Experts of a small language model.
Size: width 128, vocabulary 8192, 37M parameters.
Training: a variant of Adam for the experts, 8739 steps.
Below are experts of layer 4 (counted from 0) of a mixture-of-experts language model. Rows are named router (the router's row for the expert), gate (a neuron's input weights, with its number), up (a neuron's input weights, with its number) and show model dimensions 0-127. Each number is 50 + 12 x the weight over its row's rms, rounded and kept within 0 to 99.
Before each expert's rows: a language model's description of what the expert responds to. This comes from a sample of Wikipedia text that the model never trained on.

# expert 51
It responds to: Infobox field labels
router:37 43 44 54 52 50 67 76 45 65 53 48 52 32 40 58 33 46 74 44 63 48 54 62 42 68 54 54 62 48 76 65 38 68 44 45 34 27 41 58 40 33 73 64 44 49 50 35 38 59 62 57 47 63 68 53 26 33 51 20 55 50 53 51 65 65 34 54 52 55 56 57 33 43 48 63 42 32 43 32 57 29 52 70 70 54 45 55 53 62 42 46 68 53 55 54 50 52 65 45 53 70 49 41 39 47 56 44 45 50 49 39 71 65 55 39 29 43 55 58 47 48 72 59 75 54 33 55
gate0:36 70 37 63 42 36 38 43 46 44 70 49 48 48 53 76 49 24 54 57 49 46 45 42 38 51 62 40 50 41 54 65 48 69 51 53 52 41 59 51 64 31 45 41 32 36 58 49 60 51 65 46 48 36 66 57 57 61 69 44 39 36 56 43 45 56 44 50 32 67 84 36 76 60 49 49 36 42 60 50 61 29 64 49 42 49 57 57 39 69 68 55 53 42 64 51 48 43 93 50 45 57 78 63 52 58 55 64 51 53 58 58 50 54 68 54 42 43 45 41 32 64 68 65 46 34 34 52
up0:33 47 31 47 44 26 48 38 38 46 57 60 64 42 61 68 45 59 52 46 49 26 42 47 38 56 51 36 68 50 41 75 34 61 45 59 33 70 63 71 50 41 32 44 68 33 58 42 47 55 42 44 64 47 45 50 52 53 46 38 67 40 53 39 31 40 47 30 42 56 76 43 77 60 55 40 42 56 47 57 54 44 43 52 38 48 60 65 33 64 62 36 63 51 63 66 43 56 73 44 61 58 60 55 43 79 45 73 63 60 72 56 41 50 73 59 31 51 49 36 32 48 57 58 41 54 45 43
gate1:46 41 63 50 66 47 66 58 51 53 62 64 64 60 53 54 64 56 45 53 55 63 41 52 45 53 40 59 52 52 45 74 50 59 40 75 54 48 30 52 50 54 51 72 38 58 40 43 65 56 47 21 52 47 51 35 44 63 66 45 10 59 50 53 75 50 52 49 31 75 55 46 51 55 39 67 51 57 40 45 67 51 40 60 47 47 62 31 56 54 65 56 72 53 48 67 52 35 56 53 36 41 77 41 57 61 74 39 35 48 45 42 51 70 34 45 34 51 40 27 42 29 54 34 44 37 68 35
up1:65 50 36 54 52 50 69 48 49 53 54 39 69 56 47 56 70 56 61 58 65 25 38 70 53 60 62 48 44 31 51 47 48 37 71 49 72 59 56 39 57 63 57 36 51 15 60 51 49 52 44 71 59 47 56 62 54 70 46 33 49 50 55 45 55 24 55 45 72 52 67 51 61 66 60 52 85 55 71 41 43 52 66 49 37 63 51 67 70 68 65 38 66 44 66 34 60 37 57 46 74 64 35 64 32 53 58 61 46 52 48 32 47 50 43 53 59 64 47 48 49 47 43 52 55 43 60 45
gate2:55 58 27 44 71 42 53 67 50 63 44 58 37 65 65 48 58 38 39 38 45 55 41 73 45 61 49 46 46 35 44 62 34 49 74 47 56 80 59 39 53 81 54 53 55 39 53 38 34 71 23 61 56 37 50 41 59 24 27 26 50 36 40 55 62 36 56 46 48 47 66 45 51 70 50 40 29 64 45 53 46 52 52 48 47 41 41 66 43 59 49 53 45 48 40 60 43 43 75 44 41 55 29 65 44 83 28 50 57 51 54 41 60 55 55 58 33 39 62 50 62 43 38 52 56 57 53 50
up2:33 73 35 56 71 43 52 63 34 52 44 40 59 33 35 56 61 48 60 59 60 62 46 49 50 61 46 42 59 31 46 41 42 50 72 49 45 44 57 25 42 48 58 48 58 37 67 30 43 60 54 48 59 47 42 37 55 31 30 44 50 36 59 52 65 46 24 36 48 54 63 58 48 53 52 44 49 60 57 43 50 38 32 47 64 40 52 65 28 39 37 24 19 38 71 44 61 41 65 53 70 62 50 62 43 49 23 67 58 60 57 52 59 52 62 58 51 28 54 66 67 60 64 32 56 45 57 68
gate3:66 40 27 51 68 46 47 54 72 42 53 60 43 55 56 47 64 29 47 23 55 54 43 67 39 56 52 68 51 45 57 56 49 43 56 19 32 53 56 45 60 48 64 51 55 40 46 59 37 71 39 55 54 45 65 52 53 38 36 49 41 46 31 33 44 50 60 42 59 39 47 49 59 71 60 22 39 52 41 56 47 43 44 45 30 70 28 48 44 55 65 38 23 33 53 41 60 36 72 22 27 58 43 47 47 61 47 57 47 53 17 49 61 45 55 46 27 54 48 39 61 55 49 56 59 36 61 59
up3:49 65 79 42 36 50 48 42 57 48 41 39 66 66 69 41 45 88 45 55 31 48 59 30 53 46 40 39 48 37 38 38 54 57 50 72 57 55 38 57 46 66 36 50 50 56 47 53 56 27 57 52 44 54 27 60 55 65 62 56 54 61 54 63 44 50 47 57 55 61 49 43 52 39 38 75 59 42 53 37 36 64 60 46 57 35 50 56 47 41 39 76 75 72 51 58 32 69 23 60 55 46 42 40 57 45 59 54 50 41 74 46 34 46 50 63 69 44 54 40 53 49 34 46 38 75 54 30
gate4:58 45 36 37 45 54 69 28 69 49 36 44 66 45 69 31 45 42 63 70 57 44 66 47 54 41 44 45 51 60 54 36 52 43 38 62 62 71 41 62 44 51 32 59 47 42 34 71 52 34 64 69 71 54 25 48 60 51 21 44 64 59 49 55 30 40 40 35 52 55 28 59 42 64 42 54 56 50 43 31 59 43 38 43 67 48 44 53 53 49 35 53 39 61 46 46 46 64 33 46 58 51 47 46 51 36 62 64 47 43 35 41 61 27 52 71 52 61 15 60 39 57 34 47 56 42 66 31
up4:49 55 68 59 55 47 29 69 22 52 56 38 27 49 27 64 53 62 34 39 45 65 34 57 40 50 48 57 50 48 41 65 46 52 54 41 38 26 54 41 59 47 66 37 56 57 73 41 42 53 45 40 27 41 69 52 45 46 76 65 41 38 46 45 62 59 63 63 60 47 56 35 47 50 68 53 42 54 48 61 45 64 57 47 29 62 54 53 46 47 67 50 64 40 58 60 57 43 53 48 48 43 33 50 51 65 45 26 48 58 64 56 42 60 58 17 37 43 81 54 60 35 64 45 42 43 35 77
gate5:44 30 38 40 71 37 36 53 47 53 60 66 32 68 42 52 57 49 47 34 58 35 42 60 41 67 66 55 76 39 41 64 40 56 72 46 45 66 67 71 55 48 57 56 30 40 70 39 42 59 40 53 48 37 51 37 45 49 63 28 43 41 44 64 57 51 52 54 39 43 61 27 67 64 45 52 69 55 55 47 36 43 52 43 42 67 62 24 66 47 48 37 57 45 73 79 38 42 33 54 26 52 52 52 52 69 43 54 54 40 55 48 46 61 51 46 52 37 34 57 46 56 49 39 56 43 35 21
up5:42 52 32 51 43 43 46 60 53 53 53 51 37 29 35 60 70 21 53 50 59 62 51 46 42 56 50 44 61 35 63 37 43 57 71 65 89 79 58 44 33 39 58 37 32 43 62 49 47 46 45 73 67 31 40 59 54 65 43 46 47 59 59 56 47 54 35 51 51 51 57 43 54 63 47 42 78 63 62 46 41 50 43 56 49 57 44 40 69 50 60 37 69 43 66 43 67 46 85 64 26 66 43 49 40 41 49 47 69 63 59 67 53 42 40 44 62 44 55 45 39 71 60 51 48 50 44 44
gate6:74 37 54 55 55 48 66 35 55 50 70 53 58 39 37 47 48 73 53 56 38 50 43 67 46 54 56 59 44 58 59 55 56 44 35 52 33 44 62 53 71 47 62 81 46 66 45 53 31 33 33 42 06 52 53 49 52 61 51 55 59 63 67 58 47 54 54 29 65 32 39 58 46 31 38 52 35 39 44 34 32 43 65 46 48 33 37 22 55 42 54 37 46 57 49 44 49 38 48 50 56 43 38 49 53 75 68 54 36 52 22 39 41 44 58 56 50 33 56 68 54 45 66 35 39 54 51 53
up6:59 55 53 55 50 58 32 61 38 46 47 23 36 47 65 48 49 42 25 51 45 75 53 34 49 34 44 34 48 39 34 56 61 41 60 73 54 45 29 34 24 43 46 51 41 49 61 57 62 65 53 34 66 45 52 44 45 52 46 56 54 29 39 56 53 52 58 65 49 64 69 60 54 73 62 50 50 62 34 47 66 50 38 46 51 49 52 59 42 60 52 58 71 49 64 51 39 69 53 45 28 79 71 39 62 38 54 31 59 48 59 36 87 55 29 48 48 49 37 58 53 62 47 64 44 46 67 52
gate7:55 71 54 40 30 39 26 75 41 63 48 57 58 55 55 53 37 54 39 40 33 18 77 34 61 63 61 50 46 42 55 53 52 52 43 46 53 52 48 68 51 51 23 63 69 54 32 65 54 38 37 53 49 53 54 56 58 22 38 37 45 60 49 67 67 65 50 58 32 48 69 37 46 43 61 65 42 59 55 41 46 49 61 56 46 48 65 41 29 56 39 66 62 61 28 44 43 57 73 45 53 48 31 40 53 59 48 44 29 33 40 64 58 40 31 37 47 54 48 54 54 36 39 60 51 69 42 59
up7:40 27 50 51 46 57 65 35 44 30 48 41 42 40 45 29 53 46 56 62 51 75 32 73 39 40 40 36 48 62 40 49 56 47 63 52 33 50 44 51 58 54 77 34 37 31 64 48 53 63 56 39 46 37 43 40 45 59 52 69 57 42 44 39 30 28 51 39 59 48 28 62 59 59 54 35 42 35 58 53 51 36 35 42 45 52 42 65 58 50 54 33 33 45 75 59 64 55 20 50 54 49 68 58 47 39 58 64 83 63 56 37 48 55 70 72 46 53 48 50 55 63 55 33 52 30 58 46

# expert 15
It responds to: Verb/noun word stems
router:59 47 62 53 61 43 37 42 37 33 50 66 34 27 59 65 54 36 50 65 58 55 46 54 49 49 69 49 47 51 38 43 54 27 54 34 56 49 60 33 50 38 50 39 54 41 33 80 70 33 68 59 56 53 44 32 67 33 44 64 45 44 53 54 70 65 61 53 59 39 76 39 39 45 61 81 48 60 33 54 28 50 70 38 32 39 58 50 63 32 67 69 46 41 48 54 53 55 40 56 48 43 54 49 61 64 54 49 53 52 47 51 59 82 50 34 36 64 48 55 51 45 65 22 48 48 61 60
gate0:44 57 58 42 57 53 63 45 60 39 53 57 55 34 41 56 33 56 43 48 45 43 35 48 40 36 49 36 40 63 51 54 58 48 56 70 49 75 34 32 54 48 60 31 63 49 40 40 49 70 35 42 40 33 48 40 71 51 48 42 28 71 71 50 61 32 63 57 50 51 41 56 47 49 60 52 54 36 63 32 54 36 45 52 49 51 55 44 41 66 61 54 65 43 44 69 66 51 52 72 47 80 50 67 53 51 40 27 32 45 47 39 35 42 22 45 62 73 50 66 57 40 63 60 49 48 85 68
up0:55 35 37 41 59 41 65 58 42 36 59 60 63 40 55 60 68 72 55 44 54 71 22 65 27 52 51 59 54 36 28 63 53 41 60 48 63 59 34 52 54 55 59 57 39 41 30 56 60 57 44 68 46 29 38 33 72 74 45 44 52 32 57 42 72 43 58 47 59 32 64 76 36 43 69 61 43 59 43 43 59 38 61 40 45 52 66 34 51 79 49 42 67 51 45 59 55 49 37 60 62 54 42 52 58 59 66 40 47 43 44 40 43 41 47 58 47 68 38 62 46 28 63 43 44 42 68 54
gate1:46 39 33 49 54 58 33 46 50 41 56 51 64 44 68 38 27 50 69 49 46 36 44 38 57 42 54 81 57 52 61 45 79 32 75 45 56 35 34 50 65 54 69 52 68 43 43 58 48 32 60 26 35 59 51 33 48 52 23 63 63 35 60 53 61 40 33 37 46 62 32 55 49 48 48 53 35 36 53 42 47 53 65 46 18 73 48 48 44 63 45 51 43 46 42 71 39 53 62 73 51 46 43 67 66 55 70 48 56 44 53 42 42 50 46 65 54 47 33 71 46 58 50 48 47 39 42 37
up1:53 44 20 58 65 51 25 40 52 47 70 53 56 47 50 39 36 42 78 48 45 46 41 42 40 36 50 65 31 54 62 36 75 24 65 43 59 36 37 38 64 43 66 50 57 39 42 58 51 40 52 36 41 62 62 32 59 73 27 55 49 32 45 47 52 45 23 28 62 36 46 52 53 44 61 53 46 58 53 57 28 64 56 27 28 71 48 50 63 47 57 70 47 62 42 63 48 53 49 66 40 53 36 49 49 51 71 51 43 52 61 61 59 58 55 55 41 62 38 62 49 39 59 50 43 30 46 44
gate2:54 57 28 41 54 41 70 54 39 46 57 40 34 60 41 50 52 45 62 30 52 51 34 60 36 40 62 47 29 29 33 52 33 35 38 37 44 40 67 41 58 44 82 60 38 57 67 53 75 44 40 47 55 44 50 52 55 46 45 60 43 39 54 54 57 47 63 61 51 58 49 32 52 60 51 61 29 57 56 62 54 56 54 52 45 60 51 51 73 43 64 60 52 51 66 39 46 39 35 47 29 58 60 73 33 31 59 59 69 75 51 47 52 77 53 50 25 66 44 76 66 37 70 48 45 54 50 51
up2:54 41 66 34 50 51 41 48 52 45 64 40 40 65 63 38 42 39 40 59 46 58 70 64 40 56 46 49 55 68 49 36 38 59 85 55 48 46 56 44 36 37 49 47 23 54 46 50 42 54 31 48 81 66 44 45 37 53 58 59 46 62 60 21 46 64 61 50 43 56 59 53 59 38 47 54 48 24 66 68 43 56 54 40 42 58 67 42 48 83 61 51 28 52 30 75 47 52 64 77 50 49 73 36 74 43 52 61 49 25 44 50 46 43 35 46 47 52 44 52 44 41 53 56 53 62 55 50
gate3:50 39 33 47 41 53 35 26 53 34 50 45 52 43 53 23 50 33 31 56 52 35 52 16 56 49 51 58 62 54 43 52 49 48 38 51 57 30 63 57 43 55 75 37 41 54 56 37 48 64 61 56 64 38 47 51 50 21 53 52 47 52 56 59 65 27 56 54 33 49 63 58 41 47 55 61 48 40 64 74 46 41 17 41 45 57 72 42 44 52 58 67 30 52 32 63 60 50 23 70 48 50 38 64 46 39 59 58 57 49 50 65 34 37 43 56 50 54 38 39 39 61 38 35 56 23 48 49
up3:35 59 72 41 32 60 71 57 45 80 53 44 63 55 52 66 38 61 47 34 40 56 43 60 55 43 57 33 55 62 61 38 54 62 61 61 47 64 33 61 59 34 37 67 63 48 45 59 52 50 51 37 31 59 56 60 34 62 47 54 35 63 41 43 35 51 40 63 55 50 27 57 64 43 34 25 41 47 55 35 47 47 59 59 66 63 41 55 60 60 37 39 69 53 71 55 46 50 73 33 52 37 63 39 47 38 47 44 38 48 70 33 64 48 58 44 55 27 63 62 49 66 43 71 53 77 53 37
gate4:54 41 53 42 40 41 47 47 45 48 45 41 56 43 61 65 38 28 50 43 38 57 50 33 83 75 55 41 72 49 43 28 66 44 40 76 69 51 60 42 42 47 41 46 79 75 37 40 45 44 43 58 47 33 66 43 49 41 28 40 81 48 52 78 43 54 58 57 32 58 45 43 51 48 52 59 34 57 65 45 43 49 48 50 56 47 60 54 46 48 44 57 44 64 45 46 56 64 49 61 31 47 35 40 56 57 50 61 45 42 43 64 38 73 67 73 35 17 37 42 45 56 51 63 44 49 44 53
up4:37 60 51 51 52 64 49 44 62 51 50 59 60 60 45 27 58 63 47 63 55 44 58 58 17 30 46 54 32 51 35 64 38 66 58 35 40 37 42 56 72 57 59 39 15 45 72 41 46 52 53 46 40 58 54 67 45 43 58 59 24 66 53 23 58 43 36 37 57 32 50 55 52 44 44 37 62 41 48 57 63 60 65 45 36 62 32 56 50 47 54 49 39 43 50 56 49 39 60 47 66 54 65 67 48 22 33 48 47 62 50 42 66 35 51 32 62 83 65 63 64 59 51 49 52 59 54 39
gate5:38 32 69 35 45 41 40 41 37 39 65 65 68 64 39 40 56 43 42 37 53 53 66 29 45 56 66 57 74 70 54 40 45 51 54 65 56 52 65 38 43 59 42 34 54 54 54 35 60 33 49 68 53 40 56 49 41 39 22 48 40 55 68 56 48 44 62 43 41 50 59 53 67 40 55 54 62 64 62 48 48 65 20 51 53 37 56 46 62 86 26 34 35 39 58 61 66 52 41 42 46 21 52 33 48 60 38 62 42 37 38 63 50 47 68 57 61 48 55 61 61 65 50 42 42 40 60 42
up5:48 29 57 35 55 39 54 29 32 43 45 63 58 62 26 45 57 41 45 40 58 56 61 32 46 51 74 55 67 63 52 42 45 50 60 40 54 35 66 47 48 41 58 50 48 35 56 42 75 38 63 78 57 39 46 49 56 67 23 56 47 51 67 65 47 50 60 45 46 37 60 31 59 59 45 55 59 73 54 66 34 61 29 28 56 55 64 51 62 83 41 47 48 28 50 59 52 41 48 59 44 45 39 42 51 62 37 53 44 33 33 45 65 58 65 62 63 82 55 65 52 64 52 50 57 52 56 46
gate6:50 55 38 72 49 49 60 31 47 78 27 49 56 48 64 56 28 38 62 40 54 47 45 35 53 54 25 50 64 66 47 52 52 46 43 62 50 44 68 54 65 47 34 58 64 46 58 41 59 57 58 48 20 35 64 34 52 64 53 50 40 21 59 55 43 66 54 26 59 57 51 63 45 56 52 54 33 64 42 44 57 54 40 51 26 50 36 73 35 56 58 62 68 51 45 57 47 66 51 55 64 48 53 29 48 82 55 28 50 36 51 54 50 54 61 43 70 44 36 60 63 34 36 39 59 48 42 36
up6:39 41 39 50 48 53 61 54 58 59 40 46 47 41 60 42 36 47 58 54 48 45 41 39 71 43 51 31 42 60 65 32 43 62 51 59 46 32 66 41 58 67 28 56 41 57 38 47 65 46 44 53 24 40 76 46 57 48 49 69 46 65 38 51 54 63 31 29 35 37 59 30 58 63 62 46 58 40 49 68 42 38 45 48 45 57 50 75 63 42 46 62 50 46 50 59 49 69 52 70 61 26 58 41 58 72 32 28 38 52 56 56 45 71 54 54 75 30 48 56 67 57 71 56 25 37 46 46
gate7:59 51 35 77 59 57 26 39 51 36 30 67 55 57 59 67 61 18 58 65 58 48 52 24 56 48 61 43 44 59 53 37 38 35 60 53 76 63 69 43 39 43 37 40 49 34 48 54 52 41 77 63 41 51 38 43 59 66 41 54 47 58 64 39 43 60 41 55 51 43 69 45 56 34 74 56 68 48 55 43 35 71 61 44 36 48 63 54 47 46 45 58 33 42 33 68 47 56 39 76 49 62 31 55 53 67 51 47 67 50 50 65 51 49 53 50 64 37 46 63 45 61 51 36 46 45 60 72
up7:48 39 52 74 52 64 63 53 61 57 50 53 52 62 44 45 58 16 47 59 64 52 73 13 69 43 58 39 26 50 80 29 73 22 51 50 51 40 51 42 63 36 37 37 80 38 58 50 59 36 60 63 44 51 58 40 41 56 47 53 52 52 73 62 35 36 49 34 70 37 55 44 52 28 48 48 62 54 48 45 49 55 51 69 48 54 64 39 59 59 47 48 56 34 41 52 59 61 43 47 51 51 56 72 48 49 39 57 56 38 47 70 52 45 61 46 60 41 61 51 42 54 36 41 30 49 56 41

# expert 18
It responds to: Infobox and table labels
router:30 52 73 61 56 50 49 57 39 45 49 55 42 32 49 75 36 39 40 53 47 48 46 28 45 65 67 63 71 55 52 56 32 64 30 47 60 51 49 39 36 41 74 69 45 38 65 43 27 56 52 63 41 64 40 36 37 42 49 22 49 36 62 46 72 61 43 40 39 74 40 50 37 56 64 65 56 51 40 46 72 32 43 65 45 43 46 66 47 47 53 50 34 40 45 32 60 39 49 38 47 52 56 56 27 45 54 52 42 72 60 43 68 66 45 35 70 39 51 63 50 51 71 49 69 47 43 54
gate0:44 48 61 52 45 52 25 51 41 30 59 61 51 46 45 55 44 39 44 53 60 60 50 20 40 49 46 49 43 37 55 50 55 66 32 63 56 54 40 61 55 51 60 61 79 54 34 44 36 61 34 62 31 58 30 52 30 37 33 49 40 52 55 53 54 47 55 49 32 61 65 49 35 54 59 56 60 61 46 40 60 60 55 60 54 41 46 52 35 53 45 46 66 71 58 44 54 33 57 48 69 53 50 48 40 16 68 43 49 59 47 70 59 46 56 51 74 27 84 47 48 40 39 34 61 83 28 49
up0:51 51 55 54 25 49 48 58 53 32 69 51 61 41 54 81 57 28 77 36 46 53 37 48 64 65 44 65 64 56 57 58 54 57 37 67 60 44 33 60 54 45 63 61 57 48 54 38 53 64 28 59 38 59 36 56 25 34 35 40 53 41 52 50 52 44 38 51 53 41 44 41 39 49 45 53 61 72 43 41 60 48 46 79 57 45 54 53 36 41 53 34 77 66 61 46 48 31 57 44 74 45 43 70 31 22 67 55 42 59 58 56 50 52 52 60 46 40 73 65 32 39 42 55 61 60 43 60
gate1:33 47 32 57 45 60 74 62 56 59 62 36 48 45 47 55 51 57 73 41 56 51 72 34 57 37 52 49 62 47 58 63 68 75 46 56 54 36 31 32 32 48 53 52 55 71 63 43 56 62 61 58 52 62 43 57 33 48 47 48 52 42 53 59 55 80 41 64 51 58 45 36 53 44 38 46 46 82 35 59 58 47 57 54 58 39 42 49 60 67 45 27 53 36 34 30 41 53 72 50 56 63 51 58 36 48 56 45 51 52 47 32 53 36 38 66 55 91 43 53 34 62 48 73 50 64 53 50
up1:63 41 55 45 38 31 38 37 58 39 61 67 46 52 45 44 41 51 45 62 48 44 42 53 38 58 41 48 40 59 51 60 36 31 39 47 63 71 60 65 63 51 41 50 52 33 53 48 29 42 34 49 45 42 44 58 59 47 59 48 43 56 59 60 47 28 55 39 68 53 68 65 29 65 68 56 70 26 55 54 37 44 62 55 34 70 57 40 45 31 61 61 70 68 49 60 60 53 41 60 48 53 48 55 59 27 59 58 45 49 67 63 61 60 80 38 64 07 53 50 58 36 40 26 55 39 45 52
gate2:57 41 55 53 37 55 54 42 51 47 67 47 48 36 62 45 61 79 43 57 66 52 47 46 52 38 51 37 59 65 30 64 47 27 48 52 37 59 34 57 50 77 48 44 49 46 43 51 37 37 45 52 58 55 54 49 61 62 51 60 56 71 47 75 54 24 61 34 60 58 40 44 56 51 48 55 35 84 48 51 41 58 60 40 43 68 39 55 73 37 54 39 36 47 37 34 49 59 40 37 61 43 28 71 60 66 27 62 50 59 42 78 51 43 60 49 25 60 45 39 55 64 35 44 32 49 29 44
up2:55 47 37 41 41 33 44 56 44 61 44 61 52 68 47 48 52 22 65 42 29 41 58 62 46 58 41 51 44 33 67 45 59 67 57 51 58 41 69 57 62 33 44 51 60 61 53 63 74 74 50 52 41 47 42 52 42 30 34 59 49 35 42 26 39 66 49 74 40 33 52 56 49 32 48 46 52 39 62 51 58 48 51 61 52 49 75 38 38 73 53 65 67 51 59 62 53 42 72 54 50 34 64 31 61 29 58 44 45 43 53 41 42 58 45 66 81 52 44 55 37 29 57 50 62 52 75 59
gate3:29 63 49 63 55 43 76 22 49 71 56 58 47 57 41 47 46 60 56 56 58 52 49 53 57 60 53 37 64 71 50 44 48 71 42 61 48 42 55 46 51 55 64 55 46 57 43 39 54 52 64 37 49 70 45 45 75 53 64 50 57 32 61 41 46 58 58 47 69 59 72 39 54 29 33 29 64 84 37 66 65 44 46 46 47 39 37 48 30 52 85 38 56 29 55 44 56 46 73 51 48 76 45 72 47 46 47 46 38 36 59 68 48 55 50 48 65 63 44 49 42 43 56 53 37 38 48 64
up3:47 38 51 52 42 74 59 50 41 51 59 42 51 64 47 44 67 57 50 34 40 49 59 49 53 39 64 44 60 45 59 37 44 70 49 44 43 30 47 23 50 46 44 55 42 46 53 37 45 50 66 38 40 52 56 53 45 28 64 55 57 57 44 45 44 35 46 56 39 35 58 41 65 36 31 45 77 46 57 92 38 72 57 43 50 51 41 40 43 43 65 81 58 67 44 30 49 52 73 55 24 58 47 29 55 64 48 48 26 43 16 41 47 57 37 36 43 61 47 56 34 48 56 45 55 45 39 43
gate4:60 39 44 59 42 56 65 38 58 39 59 71 65 86 48 45 56 36 53 65 26 53 50 37 65 54 51 51 60 64 53 65 51 51 48 35 37 33 47 58 46 60 53 52 33 47 40 76 56 69 43 51 27 45 57 68 52 50 60 76 59 44 38 59 45 56 36 38 31 54 49 60 49 57 59 34 53 67 36 39 29 51 33 50 48 55 45 37 48 71 51 66 47 45 38 55 47 46 43 37 66 65 66 36 57 35 62 67 38 52 59 50 57 63 56 52 37 70 32 57 55 55 66 37 48 41 77 74
up4:37 68 42 34 47 49 31 65 49 54 47 28 42 41 66 44 56 68 37 29 53 31 56 65 55 34 41 52 46 41 38 48 65 45 60 49 45 67 48 57 65 54 36 48 63 61 59 28 47 30 62 22 67 47 22 45 66 46 46 34 46 64 47 53 44 47 56 52 67 33 49 56 69 44 27 65 49 56 64 51 55 45 69 39 53 35 52 61 58 34 58 54 61 68 52 58 51 58 61 59 40 31 48 65 57 55 46 44 53 33 37 53 27 20 60 66 53 47 71 38 55 43 37 61 34 52 42 37
gate5:29 80 61 39 50 43 54 33 34 50 44 59 58 48 39 56 56 52 57 51 50 21 53 46 30 66 52 49 65 47 38 63 52 26 48 15 43 58 60 57 50 36 61 61 31 29 55 50 50 52 48 54 39 45 46 36 53 38 52 39 23 43 38 59 47 49 46 57 30 60 59 39 66 48 58 53 59 51 64 50 27 25 26 45 55 71 68 43 59 52 48 49 37 59 56 62 53 59 46 35 40 27 57 49 53 59 41 72 47 35 75 56 42 54 53 50 45 64 49 48 58 77 55 56 53 41 68 52
up5:60 31 54 46 67 60 62 68 62 53 51 30 42 57 60 37 38 69 30 49 49 53 56 50 50 31 41 54 50 63 46 35 59 73 56 47 30 45 42 59 49 61 40 60 76 61 51 48 45 44 58 43 58 69 52 57 54 38 64 50 56 52 49 51 52 39 66 41 60 56 46 51 35 54 32 48 32 50 27 49 79 66 66 36 47 31 14 49 40 63 22 51 53 64 50 33 53 53 40 50 68 60 57 36 51 59 55 38 52 36 32 51 56 44 30 49 70 47 40 51 50 18 45 36 51 63 40 43
gate6:58 47 37 50 40 45 54 58 32 56 54 34 57 35 53 64 58 42 68 46 48 27 85 35 66 48 50 54 60 52 24 49 50 56 50 64 64 57 32 45 43 46 53 59 24 56 34 50 58 44 61 61 59 66 41 43 61 36 32 44 50 42 46 81 58 52 48 62 37 47 31 56 71 59 49 55 46 63 46 40 67 45 37 56 31 45 37 62 51 76 42 42 51 65 47 70 49 50 66 24 32 47 58 45 41 50 63 55 39 37 62 39 24 55 45 58 31 70 40 63 48 62 43 60 61 38 55 46
up6:49 61 61 53 58 65 33 33 63 43 54 61 40 68 58 35 53 60 30 45 53 72 34 50 35 47 49 41 32 52 63 51 52 38 55 29 37 43 59 57 61 57 46 37 68 51 55 54 42 65 35 31 45 37 52 48 59 57 63 56 50 50 56 27 39 34 64 53 48 51 56 43 42 47 63 44 48 48 52 59 26 57 58 42 73 68 73 25 45 24 61 68 46 43 59 39 45 67 32 67 52 42 40 37 58 39 23 45 55 68 39 66 68 39 67 52 55 24 67 35 43 46 58 49 37 57 56 52
gate7:30 62 43 57 49 55 53 53 37 45 57 58 39 46 47 58 42 48 32 52 38 43 41 39 63 59 56 45 45 57 59 47 56 62 43 77 51 39 59 48 37 43 43 33 38 59 60 34 65 61 36 46 38 51 69 54 30 26 71 52 67 42 50 48 58 61 43 79 46 54 68 28 67 42 47 49 75 63 48 35 60 43 46 61 67 40 44 29 58 54 53 62 58 53 53 49 57 26 66 55 56 75 67 57 58 33 54 27 60 53 59 47 45 50 29 49 52 50 25 70 28 34 70 47 57 54 42 66
up7:72 14 68 49 58 34 54 45 60 65 48 57 64 45 45 47 56 41 78 54 49 66 59 59 35 44 44 58 65 51 47 78 42 47 51 32 50 67 51 48 64 58 54 71 50 48 48 56 42 52 53 51 52 41 40 55 58 80 42 51 45 53 55 45 49 53 50 16 58 50 47 80 31 38 69 47 46 27 48 52 47 62 50 43 21 65 59 75 58 52 45 36 49 35 43 55 49 57 43 34 58 24 42 49 47 74 56 58 51 56 64 62 63 59 64 54 43 46 71 43 50 67 44 56 46 49 59 45